{"num_hidden_layers": 9, "d_expert": 192, "router_noise": 0.1, "lr_router": 0.00177, "vocab_size": 16384, "train_tokens": 794400000, "max_steps": 6061}
Below are experts of layer 4 (counted from 0) of a mixture-of-experts language model. Rows are named router (the router's row for the expert), up (a neuron's input weights, with its number), down (a neuron's output weights, with its number) and show model dimensions 0-255. Each number is 50 + 12 x the weight over its row's rms, rounded and kept within 0 to 99.
Before each expert's rows: a language model's description of what the expert responds to; "comes before" lists some tokens at least twice as common just after its tokens as in all text. This comes from a sample of Wikipedia text that the model never trained on. Tokens count by the router's weight.

# expert 1
Word-final pieces, digits
comes before: "of ", "and ", "–", "in ", "is ", ","
router:37 41 57 32 41 49 46 45 25 33 61 48 49 54 41 69 46 52 32 45 64 42 37 63 49 65 38 30 48 55 37 46 60 63 42 48 66 64 65 48 62 51 44 67 50 43 30 44 41 63 44 53 60 44 36 32 43 47 54 39 34 50 65 41 67 39 55 63 36 61 53 45 44 51 60 53 35 71 52 40 61 35 35 55 65 59 61 29 48 44 59 67 41 66 51 37 42 67 37 60 69 54 34 65 54 37 64 47 48 63 60 42 53 42 62 44 36 52 50 53 63 52 36 39 62 39 61 38 35 46 61 39 45 33 64 55 42 48 61 64 54 48 64 40 67 39 53 65 41 62 38 42 35 58 60 65 54 39 63 62 37 44 44 64 64 35 53 62 45 43 63 50 34 45 50 66 45 42 39 37 44 44 67 61 74 40 21 66 64 44 53 35 43 35 39 68 44 36 30 61 57 62 73 66 59 34 35 64 64 60 50 63 31 36 58 64 55 61 43 64 63 62 59 36 78 73 52 32 35 54 41 62 47 32 29 64 36 46 31 52 81 40 48 37 73 57 61 55 45 45 44 64 38 76 51 36
up0:46 31 42 40 49 66 83 59 53 40 65 58 45 46 40 58 46 45 34 59 38 38 46 56 47 48 50 62 44 46 35 69 53 35 32 48 33 46 46 33 43 62 62 68 49 61 48 73 22 51 52 32 73 46 65 38 29 61 64 51 47 48 20 57 38 32 31 70 40 75 46 55 62 52 70 48 24 39 39 53 49 49 43 57 53 38 58 59 42 49 54 80 51 55 42 46 52 43 57 59 28 57 37 51 40 58 40 48 45 31 56 70 56 69 70 50 49 16 42 53 48 46 38 66 55 62 63 48 40 47 53 52 29 39 67 63 46 46 48 68 61 50 62 41 52 62 66 49 44 46 39 48 57 51 60 46 47 47 53 34 38 36 50 63 60 53 36 28 47 61 49 42 70 46 53 31 34 49 32 15 44 54 31 47 37 71 46 72 42 51 41 63 37 44 48 55 55 42 36 62 58 48 50 47 65 33 49 59 43 41 62 55 51 73 66 43 67 47 49 65 56 70 78 35 61 52 21 65 55 43 52 38 48 40 57 42 59 54 57 41 58 50 50 52 64 56 53 48 30 56 61 67 57 66 62 40
down0:46 70 41 48 61 39 39 54 66 63 60 72 33 67 40 33 44 42 61 48 50 68 27 50 37 43 58 54 56 45 32 43 60 61 66 61 58 13 56 64 54 52 32 61 39 42 61 61 60 43 57 25 47 21 72 66 22 46 45 42 59 51 74 50 49 37 59 53 56 45 54 47 50 51 59 48 48 55 57 70 49 50 47 40 58 56 56 50 58 34 49 51 44 50 58 40 55 59 54 50 52 35 53 60 51 35 31 47 48 47 41 43 53 49 39 45 40 67 40 48 48 35 32 23 83 51 32 75 42 45 32 46 59 54 69 73 44 37 35 46 40 43 48 54 20 31 59 48 42 54 62 56 44 58 62 27 62 53 45 38 43 51 40 42 34 52 53 63 31 52 66 52 55 45 32 36 71 38 56 45 60 85 54 41 68 41 53 53 63 62 62 72 47 59 44 33 43 44 60 48 60 54 58 41 49 66 49 49 39 63 76 44 58 45 54 58 22 35 43 39 54 43 49 56 30 59 67 47 44 41 63 60 51 57 55 19 68 52 55 36 49 66 48 54 62 60 62 69 44 56 53 77 48 55 46 42

# expert 11
Pronoun and noun subjects
comes before: "of ", "was ", "is ", "are ", "in ", "were "
router:39 38 48 39 31 59 51 43 47 28 69 65 62 65 54 54 37 54 53 56 45 27 27 49 48 63 53 55 57 73 26 54 61 42 58 53 51 73 81 28 51 43 41 52 65 41 38 33 53 46 46 63 63 16 58 53 32 57 62 38 29 64 61 38 60 41 50 62 40 38 60 77 42 59 42 40 35 43 58 36 61 40 36 52 68 68 40 45 62 56 53 80 45 66 49 34 43 69 45 44 70 45 57 45 41 28 60 36 48 56 44 58 50 52 56 36 40 42 56 51 53 32 38 63 42 51 41 70 37 43 67 33 64 56 72 57 42 55 46 62 57 63 54 64 61 30 59 43 30 43 38 39 42 53 52 66 52 45 55 60 44 58 35 57 48 31 54 39 59 37 45 41 28 45 46 68 64 70 36 28 76 65 58 59 51 38 30 63 45 53 74 52 40 53 52 72 48 33 41 48 69 36 50 48 50 39 32 65 49 57 46 50 46 55 52 58 69 60 62 43 57 48 58 56 40 41 63 51 48 54 44 56 53 27 22 54 44 49 39 65 64 34 54 43 51 61 65 56 33 65 48 43 43 43 31 47
up1:45 31 50 64 28 58 55 58 45 46 48 39 60 53 36 56 51 47 51 51 76 42 48 48 47 57 34 40 47 66 47 53 68 58 49 52 64 58 25 52 39 71 54 43 61 54 29 58 60 46 54 46 52 38 30 64 21 80 52 66 56 58 65 48 45 49 36 49 77 54 37 39 74 58 61 57 17 35 41 53 49 52 48 26 48 71 38 35 64 37 52 53 50 76 51 65 64 60 52 72 56 75 65 59 48 43 46 45 50 65 48 40 51 54 62 36 24 49 48 41 51 48 57 54 56 46 56 56 78 30 43 50 31 53 49 39 56 34 25 60 30 56 61 67 48 56 60 33 30 42 63 68 37 59 53 48 47 61 47 55 38 33 42 53 65 54 40 44 40 34 60 33 44 48 29 39 31 65 45 34 46 60 53 52 53 43 53 53 41 52 57 63 48 50 52 38 53 45 51 68 36 74 36 66 66 28 34 53 40 46 43 49 35 45 40 42 42 43 41 52 61 66 39 44 61 39 63 33 65 46 34 73 45 42 50 56 44 64 46 46 33 53 38 51 62 51 62 32 56 67 38 55 53 64 81 65
down1:67 44 37 44 41 60 39 67 43 43 80 30 52 61 46 58 58 54 44 49 53 25 18 78 54 28 39 46 77 40 60 80 31 54 51 52 46 48 45 35 61 70 67 51 33 26 40 36 43 59 35 47 82 53 60 55 62 35 41 36 61 57 29 44 46 57 40 40 46 45 57 33 30 55 71 39 61 49 58 57 46 58 54 53 43 59 49 67 56 42 59 51 39 66 54 50 54 28 35 57 51 45 47 32 51 32 48 62 42 30 44 45 51 47 30 27 59 70 48 34 68 45 34 65 63 42 38 48 40 61 54 59 53 38 77 42 52 62 53 32 43 51 53 76 54 59 48 53 62 43 45 43 38 59 42 68 69 50 49 64 34 56 53 57 48 46 57 43 47 54 53 59 50 49 38 32 51 45 59 69 47 25 55 54 44 48 56 43 32 48 42 51 55 54 40 26 43 64 78 56 70 46 64 40 57 55 44 50 43 39 53 41 43 65 47 51 51 54 56 47 55 34 68 50 37 58 44 37 44 42 57 23 58 44 45 62 72 47 27 58 65 38 62 48 40 57 35 65 54 58 45 66 59 19 46 51

# expert 59
Prepositions before noun phrases
comes before: "the ", "a ", "his ", "its ", "their ", "her "
router:57 34 51 71 57 61 58 50 51 37 52 58 38 71 29 56 57 54 49 51 67 35 42 72 45 56 58 45 42 57 38 57 57 68 48 59 51 78 38 64 57 32 57 46 53 44 73 54 46 57 53 38 61 49 52 34 38 37 53 65 40 66 42 39 58 34 54 57 53 59 33 42 37 47 53 65 24 43 75 62 51 47 23 76 42 55 41 50 52 60 47 62 54 49 57 37 44 39 33 48 66 54 52 51 53 33 66 56 59 60 55 44 40 43 65 42 45 39 46 56 66 46 32 47 52 50 57 37 50 35 51 43 71 55 59 55 23 77 41 53 36 45 58 36 48 48 42 72 57 35 42 48 59 43 69 56 51 56 48 60 45 55 57 53 50 66 43 68 35 50 47 47 36 57 40 59 53 33 39 55 72 43 47 61 71 52 40 72 39 48 63 24 43 34 47 55 29 48 45 60 66 50 43 72 43 31 42 79 46 53 40 62 72 53 47 76 44 66 64 46 60 66 59 50 63 67 62 34 31 61 25 66 40 49 49 64 54 32 61 26 33 27 34 42 66 37 61 73 43 34 38 40 50 54 54 36
up0:63 53 55 38 56 48 60 31 34 50 63 63 69 68 45 63 27 64 52 58 50 53 49 56 32 57 42 47 56 55 50 56 50 55 40 50 44 50 46 30 52 54 65 42 59 38 51 32 53 71 77 59 73 63 34 68 48 50 39 75 47 66 44 55 15 74 50 67 46 34 46 46 59 51 35 41 32 49 30 57 53 45 60 48 67 63 50 49 42 54 52 44 36 51 44 54 37 58 31 80 68 46 43 40 45 32 51 32 52 49 56 50 73 40 44 40 86 31 41 44 49 54 54 43 51 30 41 42 37 67 55 49 43 61 27 57 45 58 34 54 45 54 52 50 59 54 59 44 59 68 53 46 41 44 25 66 57 48 54 20 61 29 53 53 56 34 53 39 23 42 55 43 37 39 70 63 67 67 66 42 30 46 63 53 56 38 53 38 59 40 36 57 55 53 30 57 50 42 58 50 49 48 59 35 52 33 75 40 58 46 54 56 34 52 46 62 36 51 31 68 33 33 38 52 26 52 41 47 63 66 42 56 51 65 57 56 49 52 47 36 54 35 48 46 51 67 24 68 71 63 55 58 53 67 56 43
down0:32 35 26 39 47 36 71 58 59 62 68 71 39 58 28 49 52 47 49 76 33 46 41 65 46 29 22 45 67 51 51 48 59 36 42 43 62 46 55 63 56 47 47 49 43 61 51 45 60 48 57 46 41 45 43 39 59 42 53 28 22 74 43 47 54 40 53 65 46 45 47 52 49 64 48 51 60 28 60 60 59 40 48 43 61 59 50 49 41 40 42 63 55 45 86 46 63 45 68 56 51 40 45 64 41 61 47 64 43 51 60 60 46 61 37 57 47 69 44 37 32 90 39 37 32 59 39 21 58 28 70 56 53 54 41 43 53 51 46 52 34 62 55 68 55 52 41 51 57 46 42 25 47 40 47 52 62 56 57 49 44 54 39 63 60 62 59 38 51 53 59 42 67 50 58 69 41 59 53 44 42 27 54 28 50 26 63 67 64 64 60 26 39 46 51 52 62 46 53 56 51 36 43 43 54 58 45 73 48 59 57 52 34 75 51 51 68 27 37 74 53 39 53 39 32 60 43 46 58 34 48 71 57 51 31 58 61 44 50 44 72 56 39 36 47 64 36 55 41 43 34 52 85 40 47 36

# expert 49
Possessives and of/for
comes before: "the ", "first ", "own ", "his ", "New ", "death"
router:47 26 55 42 48 49 43 66 57 48 68 65 45 43 63 57 44 61 35 57 61 39 28 71 31 45 37 49 48 67 40 53 43 54 58 46 45 69 48 53 68 47 33 54 60 50 27 44 47 44 57 42 52 52 55 45 34 36 58 54 36 40 44 47 57 48 59 47 41 54 48 44 33 38 73 56 52 40 28 49 75 34 55 54 50 46 47 38 70 51 42 78 59 52 28 44 42 37 32 67 53 47 28 39 55 43 64 52 49 57 62 29 29 55 64 43 49 55 41 64 66 53 55 49 65 19 66 38 42 26 48 55 61 47 49 41 51 63 35 63 50 46 71 52 55 39 20 62 42 60 40 53 42 62 81 58 33 41 77 55 39 50 65 50 56 46 61 41 38 40 60 72 48 50 60 59 56 49 36 28 42 57 56 58 68 53 48 74 51 37 71 35 47 36 32 63 63 31 33 51 52 62 74 56 30 48 53 75 54 59 49 63 39 42 56 65 55 39 48 54 46 62 49 44 47 76 68 63 23 67 16 54 41 40 32 67 56 60 46 41 51 45 44 54 38 48 53 54 57 36 54 45 40 48 56 42
up0:60 45 55 38 53 65 59 50 67 51 72 33 41 25 47 47 58 74 66 37 60 61 45 76 67 45 51 35 57 55 38 56 42 20 58 30 42 62 53 59 59 71 45 49 35 54 71 38 30 68 49 55 60 47 48 63 53 49 52 40 47 47 33 41 58 55 37 30 74 67 47 53 41 43 56 47 42 59 56 48 28 39 56 63 53 65 29 33 70 56 62 76 47 34 45 50 49 46 47 55 34 50 60 57 50 34 67 51 55 50 58 53 58 45 47 44 37 48 44 57 65 43 49 44 69 60 49 64 73 61 38 33 49 43 43 51 61 59 57 62 57 51 44 65 39 48 70 37 40 57 65 62 50 53 46 54 69 44 46 28 56 20 60 77 48 54 49 56 56 46 55 48 41 53 42 59 53 39 30 42 30 43 60 52 61 71 36 63 54 31 68 57 73 68 57 67 58 49 57 52 37 57 45 72 59 69 24 49 47 32 51 43 63 59 47 48 49 49 67 81 51 59 41 50 41 46 77 56 33 67 50 56 60 28 25 42 41 53 45 52 55 28 39 52 45 66 56 50 25 65 63 46 50 53 43 65
down0:57 45 34 77 33 38 67 51 31 37 28 61 42 54 51 32 12 22 50 47 38 56 58 45 55 42 53 51 57 35 50 57 36 59 32 56 54 46 52 85 43 48 30 64 49 50 51 59 49 46 56 50 58 71 55 50 50 51 38 43 49 52 41 40 50 51 60 47 47 44 50 64 45 59 44 56 35 69 52 61 56 43 52 51 34 53 61 67 44 59 42 51 39 37 61 62 61 68 53 57 27 51 58 58 62 52 32 52 50 52 49 40 36 52 47 57 58 72 43 48 30 41 45 52 63 69 61 57 25 51 26 54 55 57 49 60 38 42 47 29 34 48 42 25 48 53 39 45 47 42 39 37 54 62 52 57 48 50 20 58 49 77 28 50 60 47 49 45 50 53 49 58 61 79 47 55 49 62 47 53 43 76 42 56 60 46 46 48 45 49 53 53 27 35 38 40 60 51 54 53 58 45 40 33 42 63 68 32 58 56 38 63 26 60 78 41 35 72 26 45 40 48 53 56 42 75 24 58 55 58 67 59 45 71 38 75 76 66 40 39 37 67 46 60 51 39 37 43 56 52 59 67 36 24 50 52